Experts of a small language model.
Size: vocabulary 2048, 19.3M parameters.
Experts: 128 experts in each of 16 layers, 32 squared ReLU neurons an expert, 4 picks a token, a softmax router, a shared expert of 64 neurons.
Training: 389M tokens, 5938 steps.
Below are experts of layer 9 (counted from 0) of a mixture-of-experts language model. Rows are named router (the router's row for the expert), up (a neuron's input weights, with its number), down (a neuron's output weights, with its number) and show model dimensions 96-127. Each number is 128 + 24 x the weight over its row's rms, rounded and kept within 0 to 255.
Before each expert's rows: a language model's description of what the expert responds to. This comes from a sample of Wikipedia text that the model never trained on.

# expert 45
Description: Inner stems of longer words, often in tables and lists, like Conc|ord, Co|ordin|ates, al|leg|ations, Chall|eng|er, and table pipes.
router [107  99 102 134 114 140 156 135 112  70 134 134 123 115 104 132 153 170 132 179 127 143 153 117 121 110 114 121 121 135  77 167]
up0 [ 65 104 131 120 101 124 150 143 138  96 129 104 142 180 132 127 124 178 181 132 117 151 109 118 124 115 140 152  96 117 107 147]
down0 [146  81 168 156 121 123 180 140 105 121 152 139 162 161 120  84 162 126 159 111 107  86 158 141 123 160 133 106  87 102  90 136]
up1 [128 169 145  68 152 135 136  81 124 129 118 110 127 160 145 153 126 122 134 140 162 152 112 127 158 153 136 119  69 125  56 123]
down1 [130 186  87  96 159 160 104 114 146 116 120 161 102 132 171 162 141 108 132 103 125 169 106 135 130 109 117 121  72 124 118 135]
up2 [112 124 130 110 134 118 164 111 139 127  98  63 133 173 139 142 102 109 122 117 111 149 106 142 151 145  88 129 104 129 115 146]
down2 [112 152 126 131 105 121 141 134 122 115 153  93 116 140 151 141 192 149 107 146 120 170 115  91 128 130 133 126  75 139 136 119]
up3 [ 94 101 138 127 112 168 101  85 159  93 161  96 107 121 107 130 123 119 125 165 102 126 118 163 110 110 110 166 141 135 110 157]
down3 [124 144 172 148 121 119 142 123 145 109 141 164 113 123 152  92 109  93 142 123 169 131 112 130 101 115 151 142 157 143  88 115]
up4 [ 99  67 125 187 134 109 154 122 126  91 124  98 155 165 130 134 166 159 128 117 161 182 152 180 155 110 131 105 143 111 102 151]
down4 [137  91 133 205 128 118 123 129 106 114 108 132 156 140 132 136  98 123  88 158 120 148  99 139 118 192 108 124 132 106 128 121]
up5 [123 135 117 120 173 111 165 108  94 110 136 158 163 142 118 111 121 128 142 114  96 170 144 129 142 107 107 141 154 127 116 150]
down5 [123 156  84 123 142 130 169 124  98 148 148 135 123 103  93  86 123 151 174 139 187 133 158 103 154 145 161 118 118 112 130 159]
up6 [136 102 138 148 114 199 124 134 142  75 123 147 163 123 126 138 115 165 164 128  91 114 183 153 132 165 131  99 130 117 174 185]
down6 [134 122  82 139 137 130  78 126 127 130 148 143 128 119 125 124  85 133 123 128 171 125 121 160 125 133 149 119 168 139 130 127]
up7 [126 135  96 104 122  91 138 169 108 123 117 110 169 160  98 203 135 132 122 156 100  98 111 107 141 112 122 136 135 119 154 125]
down7 [123 165 119 106 105  83  72 108 119 137 150 124 174 109 159 158 153 105 118 132 151 119 161 170 129 104 147 172 105  89 124 125]
up8 [150 106 210 184 112 131 112 149  95 113 128 128 143 174 104 152 110 128 127 159 126 188 149 131 120 145 141 128  95 121 123 158]
down8 [157 109 155 139 143 156 119 102 145 132 146 120 121 107 149 127 126 102 131 126 136 191 109 122  87 140 160  82 140 152 115 126]
up9 [132 103 107 112 117  90 132 159 109 170 134 108 131 129 107 140 137 134 113 120 125 149 123 138 133 123 121 160 128 131 123 160]
down9 [147 100 134 143  98 175 127 167 163 114 157 168 122  87 125 123 142 127 154 109 141 130 168 102 166 139 136 167 150 152 118 130]
up10 [153  79 122 131 124 105 136  96 149 139 129 153 142  91 126  83 122 110 137  90 118 157  63 128 122 128  94 115  81 162 106 137]
down10 [152 119 167 157 143 109  92 149 165 106 123 123 134 117 155 149 129  95 119 172 112 157 110 138 113 118 101 105 127 121 118 112]
up11 [ 93 119  98 142 116  96 106 178  85 100 141 101 156 117 125 139 141 147 137 161 119 112 151 108 100 102 115 114 136 133  71 160]
down11 [113 120 102 123 134 132 127 115 107 113 110 166 122  94 146 176 169 106  90  99  96 137 196 133 164 133 145  93 161 140 117 164]
up12 [125  97  96 131  79 135 107 147 149 174 162 149 101 145  90 143 112 139 133 129 132 139 109 127 137 124 133 131 154  85 111 100]
down12 [117 158 111 131 126 110 144 147 123 130 164 103 101 124 114 103 103 185  99 115 162 185 128  99 127 164 171 113 121 100 131 123]
up13 [121 101 129 115 109 134 146 100 170 121 127 121 122  87 115 116 126 161 138 107 140 114 139 161 124 125 140 131 196 140 100  96]
down13 [133  96 169 134 137 136 129 139 146 120 121 107  86 121 156 115 163 123 105 104 123 112 170 129 125 135 127  94 116 140  84 152]
up14 [106 119 132  90 118 119 104  81 127 120 130 140 138 179  97 123  97 116 160 150 118 130 125 118 135 109 134 165 127 105 126 119]
down14 [149 104  90 145 130 160 118  90 168 157  90 123 129 158 119 150 147 148 109 103 119 133 111 137 171  65 132 130 124 109 130 143]
up15 [151  99 150 123 126 108 171 132 132 146 172 154 122 162 140 170 124 158 143 150 140 115 108 129 101  98 103 121 157 123  84 138]
down15 [131 124 161 117 146 133 217 145  96 123 132 157 156 124  92 109 151 123 176 104 104 121 131  92 140 107 124 126 157  85 155 121]
up16 [103 122 121 154 127 167 125  94  94  80  96 140 118 134 133 132 100 136 171 103 106 120 152 125 117 115 129 127  98  77  88 154]
down16 [135 165 130 124 134 146 128  96  73 157 153 131 122 100 108 129 116 112 154 119 120  80 162 103 117 155 125 154 131 129 107 141]
up17 [148 130  76 161  95 119 114 119 138 107 122 101 159 147 131 137 125 114 109 109 103 146 131 162 125 150 140 121  98 151  77 181]
down17 [ 82 146 106 143 178  89 127  99 133 131 154 126 124 130 134 116 105 162 134 136 135  87 132 134 119 134  97 144 113 103 120  75]
up18 [119 120 116 111  68  88 124 160 115  78  91 123 129 105 123 128  90 151 152 113 142 172 114 147 126 122 126  96 102 156 114 125]
down18 [163 114 159 107 154 129 104 138 115 116  93 172 148 106 103 158  82 129 120  80 114 166 163 124 113 137 133 148 136 139 169 100]
up19 [150 125 123 152 148 124  98 123 120 170 108 160 145 154 111 146 139 109 144 173  76 130 138 125  88 136 114 143 143 121 130 111]
down19 [ 90 149 144 135  86 104 167 148 126 166 148 123  89 107 112 123 130 156 114 113 136 118 116 187 149 143 135 165 113 141 106 154]
up20 [109 135 126 160  99 102 152 140  79 161 106 126 150 116 134 105 147 151 138 144 144 129 109 106 128 131 120 118 114 138 128 129]
down20 [129 109 117 116 139 127  48 128  99 121 130 121 101 107 179 105 145 130 113 172 118  96  97 156 109 169 120 127 165 150 105 150]
up21 [129 145 118 164 119 107 111 125  82  68 152 127 129 118 125 157 118 160  97 115  99 149 117 114  86 130 117 120 129 144 128 134]
down21 [123 147 130 171 134 118 123 119 143 125 132 123 147 125 113 138 138 138  91 142 126 109 163 133  86 134  90 130 125 103 222 105]
up22 [142 157 121 125 112 145 145 121 150 116 142 135 165 139 102  82 175 139 103 119 117  93 117  94 153  99 132 129 169 138 125 174]
down22 [145 138 101 123 154 134 129 119 117 119 124 136 121 175 142  87 100 138 135 169 113 125 151  92 141 137 140 100 141 124 133 135]
up23 [102  61 122 135 133  96 139 100 112 116 133 128 127 110 135 138  96 100 157 134  76 160 132 107 135  88 153 118 132 152 103 120]
down23 [ 89 121  93 122 121 115 104 116 172 146 102 110  97 134 136 136 134 109 136 127 142 126 166 104  91 150 121  70 150 116 123 151]
up24 [160  86 154 137 126 120 141 160 124  90 101 125 144 111 123 137 109 121 115 103 114 138 103 151 143 120 131 124 132 114 116 147]
down24 [134 118 139  90 139 141 132 146 148 117  96 137 148  77 139 129 163 162 122 168 142 143 158 128 142 158  80 104 143 142 105 105]
up25 [136 115  97 114 120 122 145 132 135 107 121 100 167  86 127 148 101 118  86 138 128 107 150 117 170 133 132 123 132  94 113 150]
down25 [ 95 104 101 135 106 164 161 132 149 106 127  91 125 143 132 130  84 118 125  90 115 154 130 149 132 130 165 113 133 143 139 120]
up26 [187 144  84 140 151 130 138 133 139 126 146  99 113 121 139 143 126 144 156 112 150 139 126  93 111 101 116 148 174 138  83 131]
down26 [118 125 127 151 137  69 116 162 114 142 132 144 171 104 162 140 121 140 115 151 127 159  90 125 122  71 126 137 128 113 126 156]
up27 [125 122 121 140 181 143 141 122 147 131 102 134 159 119  94 160 105 142 127 156 146 160 133 124 178 144  82 125 133 120 121 148]
down27 [150 155 108 136 114 128 143 119 114  92 156 158 116 153  94  93 143 101 106 147 121 109 181 153 152 166 125 148 120 169 162 133]
up28 [102 105  93 125 100 161  90 141 142 190 174 139 149 118 113  90 142 148 110 128 100 178 132 144 128 108 112 148 103 151 121 137]
down28 [ 88 127 112 174 114 135 160 141 103 127 174 112 126 129 150 121 129 114 102 114 117 100 147  52 150 101 118  96 105 163 147 103]
up29 [101 111  83 121 124 165 160 120 124 110 103 113 127 131 162 125  87 116 138 147 139 128 117 153 109 111 105 113 103  84 111 151]
down29 [108 160 112 100 101 148 126 124 181 132 195 139 151 123 149 114 135  99 116 112 176 147 131 106 144 122 152 141 129  85  80 176]
up30 [ 91 153  68 148 163 109 117 151 135 146 163 118 123 116 124 138 156 109 142 168 106 122 127 133 104 130 148 148 152 149 108 131]
down30 [116 150 163 151 135 104 146  87 127  97  74 130 122 134 104 135 127 136  62 147 116 102 131  87 159 157 158 112  83 154 146 152]
up31 [ 80 117 132 124 129 153 119 116 125 105 127 132 130 116 134 130 163 145 130 104 124 118  91 114 148 100 110 149 142  69  72 160]
down31 [141 154 140 122 125 115 161 161 134 134 145 128 107 127  99 123  94 142 108 151 153 100 136 118 110 115 131 112 153 126 153 121]

# expert 56
Description: Stems of action verbs before endings such as ed, ing, ers: le-ak-ed, stra-pp-ed, inter-cept-ed, pass, kill, start, build.
router [155 124 141  96 149  84 161 104 129 107 158 125 114 167 110 162 109 128 124 116 144 109 141 131 148  67  94 131 161 144 145 108]
up0 [125 101 101 126 140 155 131 135 127 145 180  99 150 119  65 152 101 148 133 120 163 113 147 128 141 103 138  97 153 149 152 133]
down0 [115 158 141 113 121 121 121 126 108 104 149 170 133  99 135 140 123 126 141  98 140 104 120 126 126 155 131 151 126 150 158 173]
up1 [130 137 137 134  94 109 118 114 128 108 118 133 118 155 121 150 106 147 156 113  61 128 129 108 178  97 122 151 148 143 106 133]
down1 [113 138 110 143 143  88  98 129 124 135 160  86  92 129  69 143 121 130  84  94 150 162 135  63 173 118 146 124 134 134 177 184]
up2 [184 127 110 143 155 151 146 178 112 109 139  94 123 170 120 155 141 129 137  79 132 131 152  91 147 115  93 169 151 155 150 118]
down2 [152 119 183 142 155 150 154 128 147 140  98 165 155 103 145 165 135  83 140 116 132 111  99 148 139 141 170  86 104 156 112 152]
up3 [174 112 129 134 144 131 129 129 113 118 176 125 113 162 126 130 140 110 127  88 137 121 120 109 121 128  87 150 172 151 130 104]
down3 [163 124 140 131 152 114 186 137 143 107 109 121 134 115 124 144 100 137 161 139 100 127 110  91 110 127 101 145 157 106  62  92]
up4 [148 104 145 136 130 129 124 134 104 119 124 113 113 141 145 135 121 137 152 159  68 128 172 119 145  92  92 155 158 121 144 121]
down4 [109 168 181 131 125 104 152 141 108 135 128 105 123 118  97 146 144 111 171 108 105 134 186 149 143 170 131 101 116  96 123 164]
up5 [160 145 145 132 149 119 120 125 141 149 157 131 131 156 171 138 114 174 141 123 151 145 144 157 182 128 104 156 176 125 146  94]
down5 [110  99 108 135 104 131 136 149 146 162 128 140 124  95 154 113 110 104 153 116 103 104 155 172 130 115 121 138 110 118  65 151]
up6 [103 146 112 117 117 114 121 134 114 151 125 148 149 132  96 132 150 159 137  90 125  97 101 160 145 134 145 116 126 118 145 150]
down6 [128 120  82 120 132 127 161 134 121 152 148 109 124 156 102 132 133 133 129 102 131 115 196 100  89 103 163  99 138 110 136 142]
up7 [162 122 134  81 143 106 116 121  99 105 137 135 125 131 118 125 118 121 131  92 105 127 123 116 103  98 131 124 141 166 121 134]
down7 [110 148 130  93 116  98 140 109 149 146 159 112 108 116 135 127 120 164 134 132 109 145 153 104 111 163 174 107 120 118 121 107]
up8 [133  88 150 108  99 122 160 128 169 145 138 101 179  93 149 130 143 136 121  93 126 161 159 186 122  69 101 164 148 159 127 156]
down8 [141 141 151 125 109 107 107 130 157 141 131 155 118 122 128 109 143 123 116 150 175 136  82 165 154 119 145 114 107 146 143 133]
up9 [137 136 152 108 113  80 165  90 154 164 147 143 137 148 127 131 160 120 125  96 135 129 119 151 129 166 115 100 163  87 171 161]
down9 [140 201  87 127 133 127 137 166  87 122 121 157 128 147 152 120 137  95 117  89 140 139 144 121 104 145 123 107 131 150 123 125]
up10 [119 148 144 107 155 117 145 149 132 158 120 118  97 141 134 130 138 136 160 103 146 132 138 164 146 113 120 158 129 154 168 117]
down10 [132 104 171 146 165 107 134 138 113  93 163 168  96  92 126 105 101 113 120  86 141 120 157 171 112 167 149 121 126 160 134 137]
up11 [131 137 145 143 125 154 135 108  87 115 140 147 160 186 147 146 125 130 120 137 104  95 133 133 146 116  82 131 130 123 135 105]
down11 [138 131 117 124 130 182 146 102 183  93 134 145 166 122 141 124 124 156 124 203 131  60 118 130 115 126 144 132 130  94 107 146]
up12 [124 114 133 137 116 140 114 132 157 103 127 116 132 159 124 169 118 135 138 175 139  99 145 114  99  93 133 132 178 157 141 151]
down12 [147 104 110 155 102 131 125  90 176 143 163 109 119 175 110 119 124 157 128 136 137 113 123 149 162 175 100 116  73  95 157 117]
up13 [153 151 172  74  97  99 177 164 131 132  93 127  92 145  88 119 151 153 127 135 171 105 102 140 120 119 134 102 120 130 183 102]
down13 [ 96 129 112 130 119 128 133 135 114 150 153 138 119 115 104 149  92 153 113 130 113 113 112  92 157 126 124  95 142 106 149 101]
up14 [163 162 161 132 135  99 128 103 168 163 150  86 149 133 119 161 128 143 148  84 121 136 166 156 132 122 127 152 109  90 139 149]
down14 [123 120  86 110 163 136  93 130 125 137 133 142 110 114  87 173 130 154 150 127 153 112 136  87 109 134 153 162 126 145 195 110]
up15 [140 127  79 119 118 100 121  92 123 135 141 133 112 125  88 151 151  96  97 128 119 147 145 130 111 136  47 176 155 124 158  85]
down15 [116 123 106 114 100 149 179  96 114 169 123 122  99 124 166  57 124 115 131 150 160 149 112 138 146 122 106 108 128 134 133 160]
up16 [130 124 108 138  90  86  99 129 133 152 126 154 132 129 121 164 144  98 145 130 129  78 135 165 117 106 124 103 168 120 134 174]
down16 [116 100 179 147 154  87 180 113 124 102  63 121 130 128 117 129 131 143 140 158 110  81 135 129 131 142 122 106  61 110 145  75]
up17 [117  86 116 101 106  77 122 133 113 116 143 104 141 154 132 137 141 159 117 151 115 150 166 155 131 126 134 131 153 145 103 138]
down17 [107 128 127 150 125 138 106 128 120 135  98 139 108 105 158 202 126 203 110 139 131 160 143 117 153 114 136 131 106  84 117 149]
up18 [128 108 129 109 116  98 127 135  88 110 132  85 118 168 154 112  80  90 122 128 101 119 118 117 128 117 117 104 115 153 127 162]
down18 [102 125 136 118 123 148 147 123  90 123 111 126 125 113 132  81 111 112  90 117  68  96 158 123 131 113 120 101 141 122 147 120]
up19 [151 102 115 108 125 103 168 137 147 142 173 109 162 139 130 112 148 136 126  92 108 150 147 139 126  97 140 124 170 154 127 114]
down19 [145 115 200 133 134 129  98 136 129 107 118  97 141 167 178 129 155 132 107 137 114 147 113 155 125 114 125 148 150 163  86 125]
up20 [140 147 155 135 142  98 152 101 129 129 122 117 101 120 131 136 118 145 146 121 115 153 138  90 120 101 130 127  95 145 134 140]
down20 [144 134 142 102 178 112 123 139 177 128 143 107  89 164 168 105 184 111 133  94 122 106 133 118 128 130 115 150 166 119 129 124]
up21 [121 154 155 119 150  94 151 123 130 147 106 113 118 162 141 106 129  95 134 121 131 148 120 139 141 105 155 121 158 146 120 163]
down21 [130 115 195  75 108 122 109 120  93 137 146 155 120 128 108 165 109 119 122 115 116 183  91 145 158 135 115 116  94  99 152 152]
up22 [ 97 132 107 127 152 124 116 139 124 145 130 118 107 121 127 142 105 145 123 127 107  86 161 182 122 148 112 144 145 143  99 147]
down22 [131 153  91 142 190  97 143 145 115 102 122 160  94 104 135 112 137 198 105 104 151 101 137 141  56 102 109 108 144 132 136 153]
up23 [108 123 126 139  80 112 108 159 120 133 133 102 138 119 124 124 149 177 183 124  84 130  85 146 115 111 107 145 128 154 127 160]
down23 [157 157 132  89  70  82 100 114  96 131 135 125 113 129 154 119 140 121 109 170 142 159 147 151 108 132 162 122 134 140  84  78]
up24 [106  74 119 148 173 160 143 110 132 116  95 128 133 198 119 115 150 122 113 137 102  77 126  96 125 143 141 133 146  95 115 124]
down24 [112 150  87 123 120 122  85  88  96  94 157 147 133 138 131 158 116 110  95 105 128 149 141 141 119 152 118  97 111 167 137 140]
up25 [140 115 155 102 118 130 126 147 147 145 122 155 166 118 166 174 155 134 138 103 119 144 141 142 140  76 132 191 124 143 129 148]
down25 [ 93 104 114 133 133  95  68 113 124 171  97 157 161 158 115 120 120 144 124 177 133 143 145 146 153 149 136  99 125 141 103 151]
up26 [159 162 136 101  88 100 129  87 114 113 127 124 143  97 104 138 118 122 112 135 129 137 104 121 137  92  95 118 133 159 106 133]
down26 [112 123 124 147 126 131 136 112 186 115 164 169 139 107 133 158 146  84 158 129 135 124 104 124 139 134 128 131 160  48 142 115]
up27 [128 110 148 123 114 148 153 100  96 121 133 127 128 141 128 140 142 141 149  70 178 151  94 124 119  98 136 122 144 163 122 143]
down27 [119 104 109 102 141 121 104 143 141 132 138  98  86 125 155 108  99 147 141 148 148 128 119 108 137  98 161 126 135 135 122 128]
up28 [148 118 134  97 154  97 100 110 134 107 136 119 116 151  84 153 113 197  74 110 121 110 143 140  92 118 100 136 119 154  99 103]
down28 [126 150 117 150 169  92 140 127 104  75 134 153 176 122 120 116 169 148 118 158 151 124 122 155 117 125  98 127  86 110 106  91]
up29 [141 103 119 147  85 120 165 143 118  99 146 110 160 127 115 112 107  90 120 124 106 125 105 184  86  98 107 128 115 132 103 149]
down29 [153 114  76 122 133 124 114  90 104 126 155 143  87 118 130 107 109  75 130 142 103 150  85 142 124 125 112  90 126 166 112 154]
up30 [ 98 125 135 143 130  92 140 162  85 135 155 110 172 134 118 118 142 122 140 141 170 130 123 177 117 102 119 108 175 140 152 109]
down30 [107 157 157 142 149 127  95 106 126 134 108 150 166 127  70 124  94 110  84 152 109 130 123  99 128 136 154 126  94  97 120 136]
up31 [141 132 135  97 113 132 112 145 135 142 123 118 112 116 125 146 142 162 113 122 153  77 117 129  93 107 116 137 130 101 126 143]
down31 [133 114 137 130 121 138 121 139 114 162 161  82 108 168 101 137 134 158 136 137 118  94 144 121 122 172 117 113 161 114 117 133]

# expert 7
Description: Hyphens joining compound words (world-class, Oscar-winning), en dashes in year ranges (1982–1984), pipes opening table rows, and ===/==== heading markers.
router [116 135  91 144 156 151 133 121 104 100 147 118 101 143 144 109 180 104 131 107 138 111 157 115  84  87 151 118  90 103 132 170]
up0 [136 123 110 111 141  89 140 121 149 157 155  95 120 169 137 135 104 131 130 199 110 110 136 112  93 105 185 119 118 137 136 133]
down0 [133 115 100 137 158 155 203 128 124 145 118  63 172 118 143  90 156 173  97 134  93 121 146 111 121 117  71 130 110 122 140 117]
up1 [ 94 157 134 104  85 119 122 144 135 141 173 124 142 169 121 108 156 116 120 130 123 112 101 127 144 122 157 163 155 151 132 130]
down1 [138 124 133 168 104 126 142  89 131 131  86 133 162 138 131 127 143 126 128 113 128 125  94 115 130 178 101 140 119 163  75 169]
up2 [115  84 127 130 154 142  99 151 140  99  83  71 142 104 114 101 114 104 128 128 106 102 149 124 132 134 130 134 162 106  99 152]
down2 [ 97 184 138 161  87 135 121 105  97 163  96 173  81 130 130 140 107 120 122 137 149 105 136 115 112 117 112 114 111 146 154 121]
up3 [ 94 160 139  96 116 118 104 167 113 124 134 111 159 133 113 162 125 143 140 126 143 123 127  83 128 129 134 134 136 173  93 154]
down3 [171 153 165 202 140  86 130 115 132 113 135 134 104 157 129  77 107 117 148 142 118 118 170 146 135 131 106 108 131 103 113 123]
up4 [114 138 116  78 138 154 121 152 116 123  58  98 133 135 159 140 124 126 163  84 115 101  86 113 118 112 154 129 146 167 140 123]
down4 [150 116 153  96 135  92  96 114 104 151 122 111 155 117 145  97 146 117 140 131 131 125 111 108  91 149 131 148  70 132  99 101]
up5 [108 106 116 127 109 114 148 172 114 182 130  77 158  84 155 113 149 115 106  94 112  89 103 120 123  99 134 127 139 115 124 100]
down5 [135 144 132 189 155 138 120 142  72 115 173 134  99 135 153 100 199 141 100 158 121 115 169 113 102 137 139 133 123 143 116 160]
up6 [113 145 151 121 151 111 162  61 126 150 161 103 107  88  69 140 109 116 133 113 112  81 122 129 126 124 136 136 135 150 125 120]
down6 [ 86 134 112 112 156 119 173 137 111 165 174 166 108  56 120 118 132 136 110 146 122 128 161 142 202 145 128 142 144 113 125  87]
up7 [104 151 123  88 117 156 145 122 161 118 124 109  68 171  71 109  82 140 143 131  97 136 117 125 119  81 114 134  88  91 144 141]
down7 [142 154 175 127  99 115  96  97 105 107 131 154 114 102 114 100 116 141 108 139  96 154  97 129 118 100 131 151  97 106 123 138]
up8 [107 152 137 120 111  95 119  99  83 115 137 111 109 137 125 150 105 117 137 119 154  88 108 153 139 125 132 117 136 127 111 159]
down8 [126 109 125 107 117 119 148 120 105 128 113 123 122 131 139 115 121 114 162  96 170 126 106 109 125 125 119 102 165 104 119  71]
up9 [ 86 108 118 134 168 129 115 119 142 126 133 123 121 176 113  88 191 162 192 142 114 106 167 139 155 183 108 115  64 180 153  96]
down9 [154 149 106 155 139 119 161 138 134 114 106 126 114 109 145 111 138  86 122  83 107 123 159 122 118 125  95 135 156 114 113 156]
up10 [152 129 118 150 139 157  64 121 143 149 108 115 111 117 111 149 131 119 145 170 126 128 129 128  91 114 198 143 119 163  98 179]
down10 [144 163 127 116 120 113 131 111 146 162  86 158 110 136 122 160 149 156 126 130 166 167 156 126  89 157  84 126 174 127 113 113]
up11 [151 110 153 147 175 110 127 141 122 128 128 121 136 132 133 126  79 117 126  98 100 115 137 130 119 128 110 144  96 121 121 160]
down11 [ 81 112 131 139 122 160 136 140 116 126 160 174  81 122 172 106 130  81 102  95 135  91 156 140 106 101 109 120  81 105  93  83]
up12 [142 164 140 117 111 118 123 162  87 156 143 101 128 160 107 112 141 124 145 104 133 103 126 136 125 122 109 112 131 139 100 101]
down12 [129 111 112 146 124 147 150 115  94 128 144 169 134 112 130 144 165 117  80 140 137 175 117 131 170 142 125 124 107  92 132  96]
up13 [155 109 150 163 102 141 120  78 108  82  97 133 100 152  81 141 110 139 130 121 104 127 105 152 122 120 143  93 124 105 123  93]
down13 [141  99 158 172 113 159 124  83 106 127 152 110 102  89 122  74 135 118 105 144 131 121 150 142 137  91 115 105 122 152 135 108]
up14 [110 117 158 142 145 133 140 163 141 144 141 120 145 152 121 111 143 124 154 120 115 137 165 125 121 123 138 120 149 130 119 154]
down14 [ 87 116 108 133 118 121 149 145 140 161 114 111 148 137  68  93 138 141 153  47 112 115 141 134 124 135  96 126 130 152 125 150]
up15 [143 125 132 125 110 136 120 126 152 106  97 113 129 169 114 146 129 131 169 121 130 108 154 117 135  86 113 173 134 138 126 137]
down15 [141 115 137 101 134  88  63 131 142 117 142  90 117 124 166 149 102 127 130 160 159 115 167 108 153 116 127 106 126  98 174 125]
up16 [165 133 108 135 150 164 115 140 135 119 141 142 143  98  96  94 176  92 159 112 107 172 149 149 117 103 120 135 119 134 149 134]
down16 [121 133 156 144 134 127 157 146 143 109 155 129 107 125  99 125 145 144  93 104  97 177 121 128 139 121 125 103 102 150 154 120]
up17 [109 148 138 135 101 187 108 149 118 131 152 109 127  99  94 140 134 135  98 121 127 207  98 116 158 118 132 148 127 119 135 130]
down17 [ 86 151  79 157 118 112 159 128 109 117 131 120 155 158 115 122 131 109 114 124 111 128 159 113 111 146 116 138 109  99 137 145]
up18 [159 110 109 124 154 122 109 132 117 122 117  91 119 200 147 110 154  81 130 142 149  99 102 144 121  67 163 142 123 146 119 147]
down18 [128 159 117 115 150  96  80 127 123 151 127 135 151 145 131 100 127 155 123 124  93  85 102 145 108 127 100 173 110 141  89 124]
up19 [102 171 142 100 122 159  99 104 116 161  92 141  88 136 139 126 102 130 142 107 106 162 151 122 141 129 117 143 148 158 148 108]
down19 [ 96  97 127 141 114  65 160 130 132 154 125 120 134 166 125  64 165 106 144 123 125 117 121 121  85 112  96 122 127  90 117 105]
up20 [118 101 127 112  80 110 142 148 103 105 159 174 154 132 136 135 134 121 139 138 171 148 122 131 154 144 119 151 125 121 144 155]
down20 [130 127 162 152  99 147 112  93 149 131 130 172 140 118  96 142 171 119 112 116 122 127 132 128  99 141  94 124 147 146 118 145]
up21 [118 108  88 113 119 155 132  90 135  69  99 109 159 147 163 122 128 130 180 120 142 126 149 187  73 127 139 145 114 138 119 127]
down21 [137 122 120  93 182 132 114 153 122 100 139 178  99 106 130 104 126 124 111  82 115 143 131 111 122 152 166 168 113 155 134 147]
up22 [131 122 134 132 163  82 150 141 126 101 176 124 113 146 153 128 199  93 135 136 145 150 134 116 132 146 129 123 152 101 147 123]
down22 [126 103 140 162 125 123 124 137 132  60 124 156 147 141 135 122 131 119 112 116 140 140 108 100 140 163 157 129 115 108 136 109]
up23 [111 158 127  97 121  77 123 157 147 112 140 133 117 150 147 113 129 132  83 112 121 167 174 129 119 198 181 164 115 140 113  94]
down23 [152 166  93  87 154 176 134  71  82 148  99 119 154 101 126 169 134 140 101  88 106 152  99 137 114 138 113 150 150 112 132 142]
up24 [136  81 123  74 158 154 110 137 107 134 117  79 113 139 149 126 130  92 153  95  85 161 133 125  99 114 129 148 166 167 145 137]
down24 [128 169 133 164 108 128 123 154 115 146 121  85 132 111 154 163 149 120 156 118 140  91 115 122  90 125 160 157  64 112 161 123]
up25 [ 92 185 138 136 139 162 102 147 161 199 141 103 120  99  88 123 139 102 132 115 100 150 124 100 124 103 150 153  86 110  92 151]
down25 [164 140 169 138 132 167 135 109 167  90 132  89 133 115  89 138 134  64  86 167 134 126 152 151 118  96 137 120 123 124 110 157]
up26 [129 113 135 118 139 126 168 142 154 132 143 121 140 110 141 155 136 151 168 152 115 151 139 142 165  88 117 140 126 111 122 156]
down26 [149 133  82 124 126 128 113 100 103 102 128 111  97 131 113 129 134  99 144 123 154 121 130 103 153 113 124 162 133 106 137 116]
up27 [ 91 140 153 119 132 143  91 118 122 180 104 140  93 104  96 106 127 146 146 137 152 109 109 109 156 142 140 133 145 121 158 115]
down27 [119 118 128 151 119 141  92 144 133 136 151 118 222 131  94 110 171 143 160 157 126 112 124 122 119 158 145 166 161 153 124 136]
up28 [172 143 134 152 132 115 114 105 128 108 100  96 147 150 136 132 159 162 160  90 126 149 108 124 119 139 143 129 138  92 110 133]
down28 [148 161 100 133 157 138 122 151 180 153 143 110  72  92  81 165 113 100 144 156 159 138 130  77 140 161 112 128 169 143  90 142]
up29 [100 122 112  95 150 150 141 114 104 164 135 128 105 115 140 130 169 137 174  91 115 117 122 120  73 126 147 149 118 140 106  97]
down29 [118 184  97 162  91 138 122  98 129 153 121 111 137 170 116 133 180 126  92 116 147 115 108 122 170  99 144 127 127 143 143 168]
up30 [138 119 139 124 135 154 112 127 149 135 162  73 140 134  82 128 133 120 150 150 138  97 105 120 117 118 140  93 132 155 156 196]
down30 [119 128 168 116 120 154 103 119 130 140 104 110 124  84 101 127 123 102 104 127 168 172 133 111 136 155 128  80 121 172 163 127]
up31 [ 68  92  85 139 117 136 136 123 133 102 149 165 150 146 114  99 163 142 133 121 142 149 154 149 111 144 132 130 117 136 184 104]
down31 [114 133 104 149 100 135 104 106 156 132 136 120  92  98 132 136 142 153 155 107 112 122 161 125 140 143 140  82 153  60 109 103]